From a checkpoint of a small mixture-of-experts model trained on Wikipedia: 32.4M parameters.
Below are experts of layer 3 (counted from 0) of a mixture-of-experts language model. Rows are named gate (a neuron's input weights, with its number), up (a neuron's input weights, with its number), down (a neuron's output weights, with its number) and show model dimensions 0-127. Each number is 128 + 32 x the weight over its row's rms, rounded and kept within 0 to 255. Numbers have three digits each.
Before each expert's rows: "raises" lists some tokens whose logits its average output raises strongly, later layers aside. This comes from a sample of Wikipedia text that the model never trained on.

# expert 21
raises: "al", "e", "a", "in"
gate0:066142109102117145123202076096139122073151149124126121104116150105103162100113168136107111173096118109121144137119118056133141138128140102153161096103076116164071126153166154151129176162113148119098108136124077106133190094150170144191127115118157087114080109115156124114080109111152110104066117141101218102205115105095113099108124166132150138144098118067123088126132117170123150114127
up0:091139063125052132131122145125116148140157096096143121098129146165158164172057182084180151180120099131151149084099110085153081163162165152124142070130066162102131096193156189124145095107111097170166115143104123079136134125068201142172077106125113092149180104163150120142123107063163133167115189089139158120110126115138072170102149142106093152134127160119064147121170162166111097233101
down0:104141118105084169114138171157075139051120152139177145110120181121144144118104092110092150106106109096173124122145177097092170113081077096161140081107004106161109051094126097135215119124153057146092135170134142119182155165159086140125158073135155111128126130190138060078167128136137165116097181163120122153142131123126148086123153119114143153182119106139105110100175151131134119176127
gate1:120155152147100072121123142114114128080157129116105137116149140136144114142102140166141160127126127121188079128104107169159072090134097088069133116192115096139075150108177095181136090092122106177133151097159151116082106119072149093085055104117158068123048145124081136145134130083138130179101149166102109121170144128167113080147146177054166131119128215108112146148149090099162118092181
up1:146139113200133068129152154106180124171097144149145083137101119071114178109107090120105119171158159110135152156135121151132136194144142118156137144112093167068131132130135158114152123098129109123128156156078088136140164146145155118165133178142109147142123115209166124170110172143074178081092123161077131082152090155115127106161123149180071121171114087081214129121098080121066104138099
down1:107120156112146138131153149152157111135167067077138120130133167131101144091099204042140122108140111149101141186134139154095102162105149135099104159091184091109115157121108099089137123126089204161128170102145120114106117164170121142153155144107112162082154054116182154130133134153120127100064107156140124146118156112099116161104076172148116080156111107130164202148076173168132164161040

# expert 20
raises: ". ", "-", ", "
gate0:095132103119090129163191101127120133097157183139123125078090104117097156100176149121113098171152115091138158132142131085149121118149131057115104104122150141174067141169167103140110168148131130126085101179131119129102117081176142171189136138112167123159094155112154155103076121142162114189107108115096162130205151076121119139098067125135122134108121125058133073131143113133114168144094
up0:124145065148051117131164100125151176142158127093144088091156107120142131164090149119171132137083141117121134077091104099077101158123135131113155110129096207119123145149140154076139090125129103168170125153118137102197145107108188127194106152089151140152128089194154140139099112111129137193120175106168150114142114105184095157068138123163097188136119158118088137140151127208133120154128
down0:161120107087071144112131144142112165123143160135170118087067181127136168166088146071136169119088095102123120110170140149121131121103122103168116065103049136127080105116131102143153068109102088138096108133157095098164121161178048157130126154100198130170144136205135060164165158157087114082075170135151140112134079125131132101157163135087127106164102150163158045128145133160097135158153
gate1:128123096133172127115096168090108121073154082130094139123102147114066174136091099155185152102146144074181130137118079125168097195148071161106074111115142129139124152107169127153170082055084110174115086096122174146098125134121155081072066101165135085101121132118120107152150129120130142140112172125073082140175162119157117115151109135110169117136098212102111171115151161102102126094156
up1:189159150193131091107168129151186102175087127150144134135145103084079121097129127147065136154131178128128143130122139093118163155076161083169173187126097146099111151146071161141127135149121124133082141167072107115145065139197146212166148114099146103141160108202172107135092128143108165122048087181134155075141084121141144163139117157198095111106111086116170103139091140149115071141145
down1:090160155147173188137179122188144149128102107145121155118147145122088115165087149064119153090151117124115127131121161117080088114128178121169113172143169124080069133150073129103155150116099139146110179198167134108096113138203134154145196142089128124159130071100144125124161113171118128061121082141139085135103173125085114116102146177153090109201129087120157162133067104161163187131104

# expert 3
raises: "al", ". ", "."
gate1:121111127150132077108140148070146144069179111137087130138137105141129190149121100105154161126138149098122111102104118151149121131174107146114076157174110105154133114110181117139138097086140134181130108078162161102071107076090147128127066104088093106126071179082117127187114156134155092131079148095117083163134115104134086070136146170067135175106163191124109127156131138095070120109162
up1:129151140154156100159138135127116120187081127147163123116116118093142138103121116166084095159137115136151175185108085122122147173102135096138148113130088139103105157089135147124142119149151096124141165141063083146148128149132145122176140168142145128156114101205188140153124187153096187101094092207119121090147091117130159140167117142210095107172115091090216090130085144126126116174112
down1:114147135128119162147115124170151143127133124108141067180181172093143153155100167034131116068106089153068203185095112098099095182135157149130107124116198139107143095083076136123126071180095188145141174169147108104132078164189209133127134138057105148122115079081126150063121094178122095055067079167146100123122171092111135140116135145159126094158123106164118163127098150149134175170096
gate2:153166156065097174137150140116051135164086067130115095141154101163104101156118095155136140121137100117133150164134037118116168149150176125083085144080172205145170088098169114126116115136143140088130129085131157127112127134122136121136120114113115134103148153136113095168186077134159108135081125100051132114125127112208070100128184142104144110160145063131109135134132132162066122100112
up2:116058087191104077142120194180177109106143106145038111090092075150099129141079143166161139148100129139124189140105152112108140193095177109140133113121133106138150104088148060148142152105032142158116085172116158111089140126131095118225113136076105113094101094102102123144097096089034143120124155168099144123190142112164191140090111102147135097109049130038146126124166145124102166079139
down2:137127156112124162151121124157154163067129041155104056115105132125095155189118115088144142128131139174156121187147142100137092193157193116143104156133155112137136154085138071174139168115138133136156137147179136158126153063170116090124152104140170060128155162144011092141062166085180127138127182148119129124140156095085088144174151109155155120124128187083132162097086173149159174160164

# expert 7
raises: "\n", "\n\n", "S", "L", "D"
gate1:153144129111102092147102151099096148062162121120090144128096130164181125132096129196152111114087139156150091159161092113172085133120124128046119129155099138132113144088116129138111085056119139145136140091141205106071163107052167098099062130162091131107037167117118181156092164123115107142093157100083093158139173125131115059144102113118145113139137172101119156173128114057144134086124
up1:155144143113128120096119121071121122153070115147169128145121108030122140129116107104115138157170109151120169123092160140094097150119140130156183120123105112165097116151120179128156115132153128136079199140060081127103091148163139130142137135113124111113173137195179098148080145175097144130091119182127090096168102123097201095169078186173071124144114088077175083148108159151142102153151
down1:118178136114150174185145112148141149129138110128100144129177132138130149144091098034136151088161099132081130145140123126108075094148149176131122152103214154104159091089080135131150146200096193163130198165129117121106133083137136148114151091093149162149170062085117145080229109167125098120130060146146111161147163169111136118153132171114105101151095063128146140167094155173121145115062
gate2:108165096108129112132196181089122112123130061126076188203126119151104105153088091176141141119124128113080133146126120072138152134124176064100045123088162157100169131071163133128124088095134131117158110120132152140111117158072132130140145122125133129095131174120121116200075126111148183110043101134092142140103105111156087099101178149133177111148143054137052130117122164103090114146176
up2:151105144152101108083020143168184167099117092171107128093132085049101117162123115092150112119104122162136187150132195136121129218141150121183158131174105125114141136097167050120105213113104172122125118156133152110080132116179118136186096118105111171126097038103090165121094090113052109094144145114092138134184085104162170136128090124173137111135117140023160145118111106143103169086085
down2:102165134138174112171107113183150182100111082180118049154133131135128150158131081100148117112137163145120202233129147102106111191155154113134096120112138109123129148075141023139112135116145155090127169128204186161106197099193158141126161109126134104172139123122078121139157098096168121140115179147106128159170132160080138146165122153111143062153154172125189146124106146109132158178144

# expert 24
raises: "In ", "A ", "S", "L", "| ", "The "
gate1:123113105108154095092140153108133129101145079107134148136126123146182111126148081172138157149147155103115120131131085103150120132124130174076140119206171106171149136073183126151110051043121116143144108080142211167109136094082097062099088119148165123145057137136162150172188177169146113143130137115147100160110160116162081106128180167114200136131174177131129153088110176083168137123166
up1:150199118184154113117181129094172136174116169171147089145154117090116174093094118141103091169145178167177178137141154156137120174117116093111090133100074142138108104117116128139186138146137111128068162192092080144160099150170148149113139156130106103129168091162142106106090151158109172123071100152091135109163089120117134138168111114140110116140102088109169084165118121113110087138101
down1:122121124138138113117138150171178102147106150141118162178138198131095174115124127039079109112111083107102130225155117133075109105119139166170040163074148134116119125090137100096114093129104183169166117151143125147125077153141094149113138169102083155136196094125117139070135115168139093090068077149155140177119138101139120109178167139110117161184090103135173180152111101193144171146092
gate2:121153096092163156111106143104128138176130070133102158154136164148133129182143060166161130088134141078139153167156149139149157140147154097120129134111146194140199149107169145138128100126153126111133160122135147141112085139119108091088141109135156115126104104154109132133144081123181152133077089133051108076097086103175078135094178125135109113194151082150078129101117119114098080130120
up2:152137169153104106105128156150137139083118056142050105129119108089119080155112160118145149120134125194057159110070170080082133198122196125161105159143104050110123121136145033149108191111095184135123067136140144121121139139139127173210134109109093137084140075112095112157057079077049142061131119158102203128173159101128173092174125131147123123080072140070154145147133155138102177117113
down2:143144153104180088132134129167122100091112093108147082118142156153111151150112079141146150119122142186103188255154172088077102197152158108164132128137104115138165137062114071140129182094109147149145130103188138147096171143192124107127154084103159132150171127124083120137097132069129093095139173154104143156122097166092101148150170133118158077185150161147156146124151131083097151125133

# expert 10
raises: "e", ", ", "a", "es ", "es", "er"
gate0:068113121068160123170222165158151075107146127129106133058089100125105171112141157113127099120138171136099126145158122116115117120092170059122131091113153086161040160168160124129141182151117148136096100171139113080160148073168129151199137129151097090135073125116149120129085152132148130119113125130083185129192130112122145119122091118107154143095098163072124129116141129169146180128091
up0:075127089097110143141146146102128122145129126144100070059148118137118147155094203124222145108118155109101165085162106137141092153151149123119114112133116165135135128195129154142144126114125120158167132103163166042199130084132174150156115148122063108190156079174141110123102108138124158125115128095130167117152162107121112162111102124100105142094108176081088203131129158132121120177052
down0:091180145101072106180124152169130130091129095154145150177092144143133137149104117076175140154091109157140087128131145117111156142086101091125142091106039102166104114147147050162203120140147064094080110171136164037196098168148068151121138142116228119167107091199108038130159145156104126110046190131072171174146167146134169117170106099110107134129128115153102067181160115152099157196126
gate1:143107153141123094162095118114125103104191118109109157170128108134164129145129100147118120104080134120175118096137071121134099120164153127075103109165119134131140114101203149141126091107149128146143086071146138161062125103072145118126075141123122101167068194063092129115148129119133107131038159102098120117103167121141105098133146117085136158104151164080124180147133171061114136151157
up1:145183141170114104096174144110156154177098127151137121126123119105120191091100121132119144156177157131114129180139142113110151168115100141147110158131096138119107153116087180110137109111108135140093160164076076107170096174184141133161174138137138134111137102218175149156132140132104155120093125193130122113154072103127141121168130198152103108160144085139203091117087117160078113138129
down1:123133147120120159142150125168164130123153114100113144158154202123110160088096127018101135105082134101094142191141169120089087122096129128148123195107189148110093121159108126137151080166072174152119208152166137165093067129172135123108182129134139172096153103113119158091142091172136157079087079182177133105131140092130169101145118167137103090159132092155112123139097140185104153139093

# expert 29
raises: "D", "N", "C"
gate1:094108099120137118133137153089135098116163067139086123138124094171111174127084090165143179132122174124122114131143099111149109076166125129084083110186101147152149142081153095143154053146080135177156121102170162144122137114068126068109064128116137130153069185149122163160124216110104126157101143139093105128098143117159086090111104116115159116116163159088153157115137150058156150072160
up1:173187133202122093100167105070133178162130161155147062144144151095121120140143126115094124118192115143130164149098131196098145154105118111142129138118116159125103146138133169148110159131151130111096141153077056137140073115174129182158162095158157119092124098165167096160129120191065112078109124188115142079105102108090125138138131211146109092194134087125165118145116128138093066156105
down1:143139146160185192155147166190163111138127081061153157102171171085108172129135137038127165103160112126070155183127138103083092151121111152141124126147177130108106125119093136089170115147095131174159167136147123151121095155117140182130120180089077157156186091108206101083185115116168147087132103131123104124107194100084116099134086148110141116140092131125176149163109105176111132091110
gate2:094149151070149139137142102099125146116110080140112126175135111142110088181072093130150088136112148150146151187111117153088171112138172119123058147096143222149171134135144177141080111124150147114144077083133178151122154156083151179120109150057103101092133188167131131186121111078124191152105113131097125142137138114157122158136133131133115088175209092189074091128124140145107104118168
up2:133086129149101108091075192186157131117141083120101147123146074059087093183118151129151167095109134147134155109159202068111099143099151114187113131134122120124151158125109031136109144098130148167151099153107165121095142134164112126158131088043133152157096107078105131140100088072100138075141097169090155120160152113123153107131123152147149090125058177025148111136162168134084167158114
down2:141161073102138097182091095154109186104126090108144112098129148105129144139135094133166119135121162133147203175187157096125079139167120072141150159092099115114101138088121063134113130105157158101165140118178168133112160122181113098153167081100102143095179144095078131163103170070185103112189161132105109090103141062113154108173125122116136056120143131129179126123111162105161119149111

# expert 0
raises: "\n", "\n\n", "n"
gate0:098110110077102153158199115116137102122200138109100151067067151115181149097126160117134157136186085121060105148102156073088173143110138084110153131087094133158061179130154143123080136127132143136074101145148107084114095096166120158152116164154145151088076194120151148118085083116154065086091074169072192114241141147114120135079100083154105134143126138066106100131158177138141155121101
up0:067120080126111147113120088154133161113158177078165105087155137153176152199072174089153176203136155118153152097154122103140069109161151155100172080142119155069099107173097151135170077144138098127168130122110189080206107142115164153146122146112110070142167043180162075143121095165158150137107141123141164130112128134103097177128116129117094179094116120133087157120158151153157140188079
down0:130121147139115163170146116145099144130119122141182148104152162133135157106030132185132205107129094139139133126100129113092204076097097077161138079119018113158118134128122101126173141143125043148056130152179171127146136114165117169087177121085204109157097111164092090101130160107084124130063144092094136104137128129079192090119142102101135081148129120124070085153133087156135160172113
gate1:136089133110083122150151169133127101049167104091140156095142111164122123162131102145148137125072129111133099112131085135145079136185100172086109156179103115144134132099168100140110100096101156185167170081129140148037136116090141097142059084161104096166059127145126151146145177120131127146089156117108094172123157150187091067140125153077149132114111195106113143091155141104170095122148
up1:184177136179136079108150121092137169191081112145138145131143094103149167116115119108108085165174140168111159176124118120124125122086093129161175108095105144105128138105109133117142130144176061106105111147092090138200077126190153165126160161111150127127127136150160120163097168191076128082096107140123108085151074105089140132174122160188079133142161090114174113151075092158093140128127
down1:101161166098150146163180118122137114134150088142135135171141166087092146072109131038110130112131140116094104202156150119063085115142134144122115141114219132121138144146076106143105130126075173156127171121187118109079123140142129118196150107125138172163141037099152161102191100155130137051111069163163145118149159113123097114152112145100103099150117116128118143141094130199118168140138

# expert 6
raises: "a", "es", "al"
gate1:147110122144100118134127142101104112103141069129123152123089065104109124129120101185159136138143142102173081149101074129140076138153113145099106121159128098151135163107180133153152073071080104174097106147139214140087111091092127109077048088148150123137086146087091144173180156131101120114061112134097101172125171117135083076148132147116169188133150177105129150142142119059118097122181
up1:104180121164094075087153123103165152197130166137171117144143113119139180134098108105097144138183132172129171169154154158109166127100129095139133151136102140121132121125114156102153153151153103120120147131069084170163086167173154152164141143103119121116145116195173122119103153128140127077100163175116126082146117110102106101176139140179063070149132090139198128128094123143132156129087
down1:096087162078173151110130118112120083123152117082150128145181191116098121099083100044116104103137127136124133243125148137080084129105147132115103142112208138114111143134094146126116092136081181138141153168137118115105066160159160143163140132072124146158154063091145119099134071182157112082101104143153099080149166131079142134120123178137106092171128132126151190176081142158102149163087
gate2:109144109112165165121159122101141142139132073125084120182146151084120100210091115140171169118098077133073128168155090125158108159124169092126091172087125179116170127129168138079075125136183128138146150128155159156099097144098134147124126136142108113108111161155144126129103079086144155157082120150064116125110157114150079123140172205114143142160139086124083115151146113168086115130125
up2:122080121182104142071078154159163144076102091127064138133103095065083094136117127129157174128143158156122230117094198109098125202125153085138124112136104124119162126129100103123108177133073120128144138162143175129082114141117080185186095090085149130090102112097122102099081118091029142098087086127066140100155131082154169122109104042130120086129077138122128140123125179107108189115166
down2:104149140170157128134147082183142130074173093151188090143070128096122105145076124117153148105119153119151166164158142122079067161148142145126109158073111134081129140062101060186104090120127141120139156116176170200142133115169128125177115137116159111140094135091055080140072167105162153142150190146136135170127103122131151103190105126121129059128193145096145170090093162093116097128121

# expert 14
raises: "| ", "- ", "===", "==", "=== ", "== "
gate1:158102194113097079154120181094147128094134109086120160133159166133164182167096154146134134119112096107119103116126120128149087164177124126063137102139116125171135153109144109175107077115131150193131109078194136128074113115105112127096094124173121158159098146126119152126132149107135153127091113117098063132144146085130133104122134133086200120116108154127147162136165115034142146069123
up1:143195110124095084127164104090139107163108127165145104131148129078121115126131119136116119157130165111144189146096126144097111156113092124134134149154135128147089132108094185120197114121114121140073163179080103092113110158164183116170128157154151123089135098176172148152141148136137146089107116155139132077162032089099142123148122165194093136169126037106189113125079159123096085145152
down1:136202151132178175147138145147107102138124088142133132133153137077105105146116106090123096046144107092081127228155131122080109124144135174103112125112184137096138132090099106187136129159083210111153163136183132089118117171170157161154165185114096152124142081122103189096130094169113096102050079209140149147136130166083121084115127130093107117133078104108131154125142122191071120102129
gate2:101166094076135139148114130100096147134134068122100150156144130145140100153082077139184095062102116083112137153109137098121152195136212076135091133081126182086143129105148121126102103150141129114133109146150153134121081135101120137121112117133148151063137167098120152155088077126172170085071133100073107127132122122202125125076164125098107108180163072144095099138105121139089109142141
up2:117154148164123086050046181160174154093114090162092146097119088052104133198105150121137144121129135190102162131115202130121156160104168140163123121130143106117176125082126060164138175109074147129100124107154152097074135131160154158151145126118117168118137060100115109138107134116046133125090137126133189108125084088104200109121073117175108107084105093073136138112153140128101180106115
down2:096122166085156154179115126158128134074097075154110090161098155136120092131126094089116129120126138167133153214171139119141115193156143112159158119098150131130129141090111024120118161151084135118134166119198177141151203081167132101123121148160163111168139140085048149144067145082153081137098149124068125147191146146102138162143123117114154076137138162143139125135120138101148172185157

# expert 27
raises: "a", "al", "is", "in"
gate0:066126111075106142125188124117147122116173165107110154077099104070095150115150128146086107116112133077093135144146131101132107102096178092142133116124151139165097130183164126117154129125123169138117079204162107145119187083167143154175106119118194115155073160114144168122116148102123148137133090109106155078226163111091095146088106132127142119101108145032124149125138106187135196130100
up0:109142100125056134128128140097102148156188104112129090089171114158172136147109170110165129156119141088137204083079101110174105159100158152129087102095102218125119116187075165116140120114108138167176118144153173127159122148121159138152122158102139102130140049145213100166104125096122118161163165087147146081134126102081104134108116128058088145132116125112057124144168144161114112172124
down0:090150157060073147154148128146134166157102120155195174154129152161122117127084140125107135073105116129154090129120173085117137078099115103160098055103029091139119126120144069175153091128123079095076089188111108088143150132154084138090151127137202124150094140199113065150146145142109124120111171101139156139167133123091130076152156093123163129127123147126120128186112149154072156171139
gate1:112102164146122075140136135084117115096135070073093146098174121131118128206066098175113160151109166098141125142118103098153097134108068162088064115150100159144134147106147080159165100065128119174095112109145157121057131093074155119114040127125118101076079177130107147167149144159141164156094156139138095120119161119149066053167149193100128154097144164132117107111136110098158144130156
up1:178187137160150094119137135156131182179107131128172100150160115111147134062118072136132116143161089151148159202125092168139190192079155093123190100171121144114142121096121193104100139141140072132126163178098100170145134121194158142161137132118155107130137072195154150136121134115078126096086102150085158072162097132176161134120127123146124086140122069117226129133091157131140126169145
down1:126136135082179146165145121111138122106152134100149155141142208151133111105137141043106099108162094163074144190131118098085102123128170130094126160133210145109093125149101146134122094131099156132134160155140077107109074152153156094183140134100118136150154045148173130063125118165112121059064072109142086115140186164112103131085122144128099088195080146113115157172114128160152149147106

# expert 2
raises: "\n", "\n\n", "at", ". ", "-"
gate0:062162110111100134155206078130169076104144098093125097045125130127090144127152164130113121163109137098136160118121106067118177084077156073131146074110115127158075154141211148129126148149061143111099095166129102112096152061164137161162130113142152103128091172103189133134112116111132104142116120132089183155166149096075099137091117101140188105080109160081118116131139122127140164114125
up0:100154110128071130141078144114157077129137123151108058097185122153174127141055150095152142157090184106181155061128118075148107138144144127134127137107086192123136118147156159131152107084050119142210150157180160069141118110085136125174113139062095128130153060141152133111123098123101164188098104088147180095114184103093146141082109116136109154142126141125071158136116149127172128194074
down0:094128093083107111157166148134124157107164137107144126105143178098113115129087122104132159086139120133070127116121145114119125088134095096151108064110017083132097139114139068120231097105103090125121060173141165078148122178147090120117125139112167119107101101159104072097124141156098135120056157115051124182162153151089175105149149080080091113163125128189117088156157182130105158168146
gate1:133135186134137073114135179106114116080108133120099147144131141133151126128134082144137110109105125076185098162147059132159111117135125192086109125151153121139095152107155152130169084109129110202126108141137174147084108078090132114106119146138132118139067165140100181105164114149098126143121161106133091127137128142168123092193148158092121124117162163107081169106148119107142128085148
up1:134177105179156109096156113058140152206090106129129135085120103123109196128132116109123108135171136157069200147109152155144150163095093109148148144144076097110123105100144136139149138161137076146103159161090060117126111131182127148170103157108139129132169112172146116158076154145077151107080100170096129118180108108121156145153095180134136083119146094105176078169098160170131094177125
down1:089149132138144111130094097130131119154149126118123135134213170116137118095069131056146140110116086138076118170124131181113136123133148153114115139110209126081088112117118117061137119133089182171116183144151146136085118136132110164133112142125128174138119063105164131082119098135182152072072079145151113096124171110096159118133147098109160114148068084119096123109095119145132144101094

# expert 19
raises: "ed", "o", "es", "a"
gate0:110158082101122160155191098136146109121171156115099114101090159106123125089175165143087091147138065091086153095174114083120137133104153066129142153139131111150090144159144135118155161148078145119057087164141101110147150083185099157192134167134159126095077086142176142124078141137156159170076098141097142095212179140130126115115097146163180146104113117078168117129173166157164184123107
up0:109133065092097142112122147104102091168134151141077115068151104178163147137066151094180162162123133134147127074104114091132076106087142101137144071174109155103141123172166127149169132140160109150132147125160192133145088149101205117150117120110104110134146088147151099165131105168130127147154172140150191173121123171140118151135127131101092146134103142161074141135166154165137123169088
down0:135115121121125115181159152111166173113125138125186148158102190171142109142100127103136166125099097143152118134149137165066212142092075133151140102116068112145095095113177071135177077153117076121120059088138137077119151177155063124128137157088187058150061078203072036141128150137113112106112208105085177144152150142106151111154145111092135091136135129136121072180136123142121170165101
gate1:151110131149141102141103151134111138080129103089120140162106082139118158178122062168126104154095139093153099107095050149097107144146085123092114101177115138117118125070153107118140064089099137162154116090136126158042100044051140110128067151159133102152061135114090153151131140149102137084082179065090108127104135129122091119171140115064139133114145175122124155104095142087133109109178
up1:117176135158111100107169157052132175202101127111151110097160107095131141102118113105094131133160123124120167192127147101148146155116144086149110139133106146116110119115143165143153124135128103119100163178111092119173098163219123167140156139131125141104132079181173127139102146171104149104096110184114138047154101132138133106157117152161119079153144073083196054164101114157139090147105
down1:116161143090130170135134159153180100121128131137115148127172166094088132102135126021096102098142093139105165203147121097052106136155111190130101184102193120079141145145095137100081101168097184191119168184130125099108079180151140158127168117093134130126178081170131116103152110169085131066091071142124122069110171120115174147134141117135124129173110125159122144151113115197128147124114

# expert 25
raises: ", ", "u", ". "
gate0:058167121106116142139184120128168113090171179153138147082149183116120169104146186186065134174141131090123128146130127094120147090091165095148131122134098129163076127187172091102145148136099119123082079179116135094112150097167164145149140122116104126109085134090134161109100129105154103163102120153094184141224143122107164161144113110127153143110115144076125115106141112160123164095101
up0:102143091161083111134145115099089187116147116150119094098131107163150167182103159107177130158102150093118165084118108106136092173128166103095129127123109173118137119158119149149150113117093091198170126125166206079183149105102161172169083126078144097157138073151173085155104118072134142196136140085135143118132138167121092146098098113131114121126122184129095150152189172177119103233105
down0:126156133059120138151146085149176197149130109135167154121154173116145152176053145097178171091132109134108143110119146109094151083084096060128109089102000130161099143123145099133148140140112082160112133156177148137174124167191089158124135131112173092204095126207107077089180198126097114093096204127096164142088141162097080123167158126097118108192110131157122101172130156137105129195114
gate1:072112149120176122130107177112106129096164038122064105083114148134118168163116084135161135128137170092175087117126053124152095132111099151127103129170127100160129136101158116149175105088116127177162101032149122140052124069070114090086091104121150116145084137103101112148158121140164151140078154143099087122111175113114095100141112107112157145103179176094105171107122153095118128098138
up1:187170139155124106093168123121151155144114183112189135180133115078130148107100100142127121157152135158118182188115160112095139157096120091154123138112075122106129156113122147113120136147176082073079134163045118120169107176169187178188147147145133108105117099198166136167103164140091167099071109151106144078182118103185157129160158183170126104153118059091209105146070114139099071129134
down1:106141173113097191139188103155120116135129087106160176108178143067151156141088111072119129086132104098064158192172146150112126122107097167133113150104156100099087173160040138101157134150096128162122178127138157160095092135137153129139174125102124137142135052148142145076133106193172096071092088115171119133083153133126136138113136157163113107190133087118108162135083110199114160115093